From a checkpoint of a small mixture-of-experts model trained on Wikipedia.
Experts: 256 experts in each of 6 layers, 32 squared ReLU neurons an expert, 8 picks a token, a softmax router, a shared expert of 256 neurons.
Below are experts of layer 4 (counted from 0) of a mixture-of-experts language model. Rows are named router (the router's row for the expert), up (a neuron's input weights, with its number), down (a neuron's output weights, with its number) and show model dimensions 0-127. Each number is 200 + 30 x the weight over its row's rms, rounded and kept within 0 to 999.
Before each expert's rows: "comes after" lists some tokens at least twice as common just before its tokens as in all text; "comes before" lists some tokens at least twice as common just after its tokens as in all text. This comes from a sample of Wikipedia text that the model never trained on. Tokens count by the router's weight.

# expert 19
comes after: " ", "|", " in", " to", " at", " of"
comes before: " |", ".", "20", "–", "19", " United"
router,191,173,169,251,204,225,160,219,207,247,236,174,232,178,145,163,192,230,162,215,181,180,148,162,188,168,205,171,226,175,160,181,205,195,255,232,207,261,164,208,229,226,243,220,227,179,235,251,170,205,213,224,207,173,235,170,231,238,182,196,180,159,226,166,251,212,223,195,236,208,234,172,180,241,151,184,247,193,234,172,227,179,201,261,234,160,151,166,198,197,239,228,245,230,174,252,203,178,225,244,184,193,195,196,182,168,199,196,193,228,240,172,175,213,176,227,243,225,171,162,196,169,218,166,257,208,214,190
up1,165,167,168,201,236,210,227,161,209,195,223,184,261,207,173,212,180,195,172,166,179,216,159,186,192,153,226,192,199,151,222,194,166,186,253,222,210,184,186,233,231,211,212,199,202,187,168,211,155,186,228,185,260,237,241,203,213,151,217,166,235,185,203,189,231,177,208,268,179,181,208,178,214,229,194,174,256,154,192,193,208,213,221,176,198,218,189,261,220,139,233,201,185,211,179,209,179,150,258,223,204,181,201,261,182,171,212,222,165,223,226,146,205,249,213,137,136,196,241,161,220,162,249,242,231,214,236,229
down1,233,195,192,229,200,192,217,228,212,197,217,184,144,190,158,228,182,213,167,199,190,226,199,171,194,246,249,213,208,162,180,122,225,211,217,185,234,215,168,268,207,237,197,199,177,118,242,194,187,217,193,217,202,215,155,186,196,194,140,236,184,210,186,217,163,209,212,220,196,218,236,207,141,249,145,242,196,206,158,230,199,163,196,158,251,154,157,141,190,231,142,213,176,219,170,213,189,169,175,224,141,171,188,186,183,260,175,214,217,199,180,234,178,156,237,222,172,178,200,198,200,219,205,178,196,207,161,261

# expert 227
comes after: " ", " in", " (", " of", "20", " at"
comes before: " |", "–", ".", " /", ")\n", ")"
router,198,172,167,247,219,223,158,211,215,243,232,170,234,178,146,158,182,227,159,217,194,181,153,167,198,166,205,163,222,173,167,179,216,191,240,227,199,257,163,201,225,228,255,221,236,184,240,250,173,210,206,221,208,178,234,169,229,239,182,199,205,158,227,170,252,215,218,197,237,202,240,168,185,248,161,178,249,188,229,174,229,172,201,260,215,178,152,169,205,198,246,225,252,226,172,248,210,180,223,238,170,199,182,191,170,158,210,210,186,216,246,176,174,217,163,226,249,223,178,166,192,167,216,169,260,214,200,187
up0,230,205,150,176,175,228,202,185,233,165,203,154,208,150,185,195,237,172,205,194,187,166,153,213,167,268,176,239,205,216,206,194,173,191,203,186,208,233,166,193,190,195,208,209,180,172,173,222,175,267,205,215,214,201,210,133,231,180,266,178,187,194,181,200,236,179,211,242,254,209,184,208,171,223,157,217,239,234,198,216,182,223,200,200,285,229,182,138,191,126,202,190,157,193,210,196,221,191,212,169,206,204,219,167,233,191,131,197,190,162,190,186,159,161,252,214,266,212,152,165,218,228,159,202,212,173,151,205
down0,182,182,182,224,214,185,185,210,158,209,175,209,208,196,184,179,149,258,228,218,187,196,226,214,235,231,153,189,159,187,198,225,197,157,199,175,172,193,165,195,166,183,175,239,188,229,191,233,150,191,254,223,198,216,216,238,234,183,194,247,185,199,209,223,254,192,213,194,154,183,232,241,182,288,190,229,213,165,156,183,190,186,209,177,210,228,148,241,219,200,218,217,208,177,224,162,226,199,223,226,159,168,207,220,203,162,238,255,149,211,170,212,209,174,121,179,164,255,159,142,229,190,178,158,264,208,244,196

# expert 34
comes after: " |", ",", ".\n\n", "==\n", ":", " known"
comes before: "20", "19", "1", "18", " |\n", "The"
router,183,175,169,240,209,220,162,223,220,234,233,176,232,188,148,165,186,223,161,223,172,179,153,165,200,176,207,167,224,168,156,179,213,199,255,238,197,254,166,198,232,225,256,223,232,182,245,244,175,201,211,216,195,177,248,169,234,230,181,193,189,149,242,172,248,210,229,199,241,193,242,178,182,240,157,186,254,194,232,170,232,171,207,259,228,185,148,168,194,196,246,206,234,226,174,237,201,183,227,236,189,180,191,186,187,163,202,206,179,226,238,169,165,224,166,229,241,226,167,164,196,163,236,176,256,206,211,182
up5,239,175,171,180,179,255,193,214,187,200,225,182,224,236,179,204,238,163,214,208,166,199,228,178,209,221,173,205,235,165,200,200,212,222,280,164,240,147,228,202,258,158,179,167,259,153,214,192,182,219,176,159,209,193,271,147,226,176,161,237,211,186,227,159,219,238,206,198,208,222,222,228,194,239,188,228,193,231,208,159,171,237,231,203,201,159,214,115,218,153,182,199,209,262,210,255,156,171,220,240,210,192,210,189,235,202,195,194,198,220,243,146,192,178,212,207,213,175,157,191,176,189,177,184,254,183,219,219
down5,194,181,202,208,212,226,188,220,212,223,193,232,167,173,219,185,167,211,173,213,198,184,166,238,243,226,162,183,179,220,225,153,182,204,162,198,264,210,204,191,200,173,173,182,172,231,198,221,204,188,161,176,209,183,193,169,200,179,112,199,201,242,186,145,128,211,151,210,243,249,191,238,226,203,154,211,237,196,158,189,208,205,189,186,231,159,224,152,220,168,152,199,244,253,175,254,172,211,247,166,172,246,184,171,182,204,157,259,163,185,212,198,164,176,212,185,154,235,207,210,171,169,196,209,161,206,258,261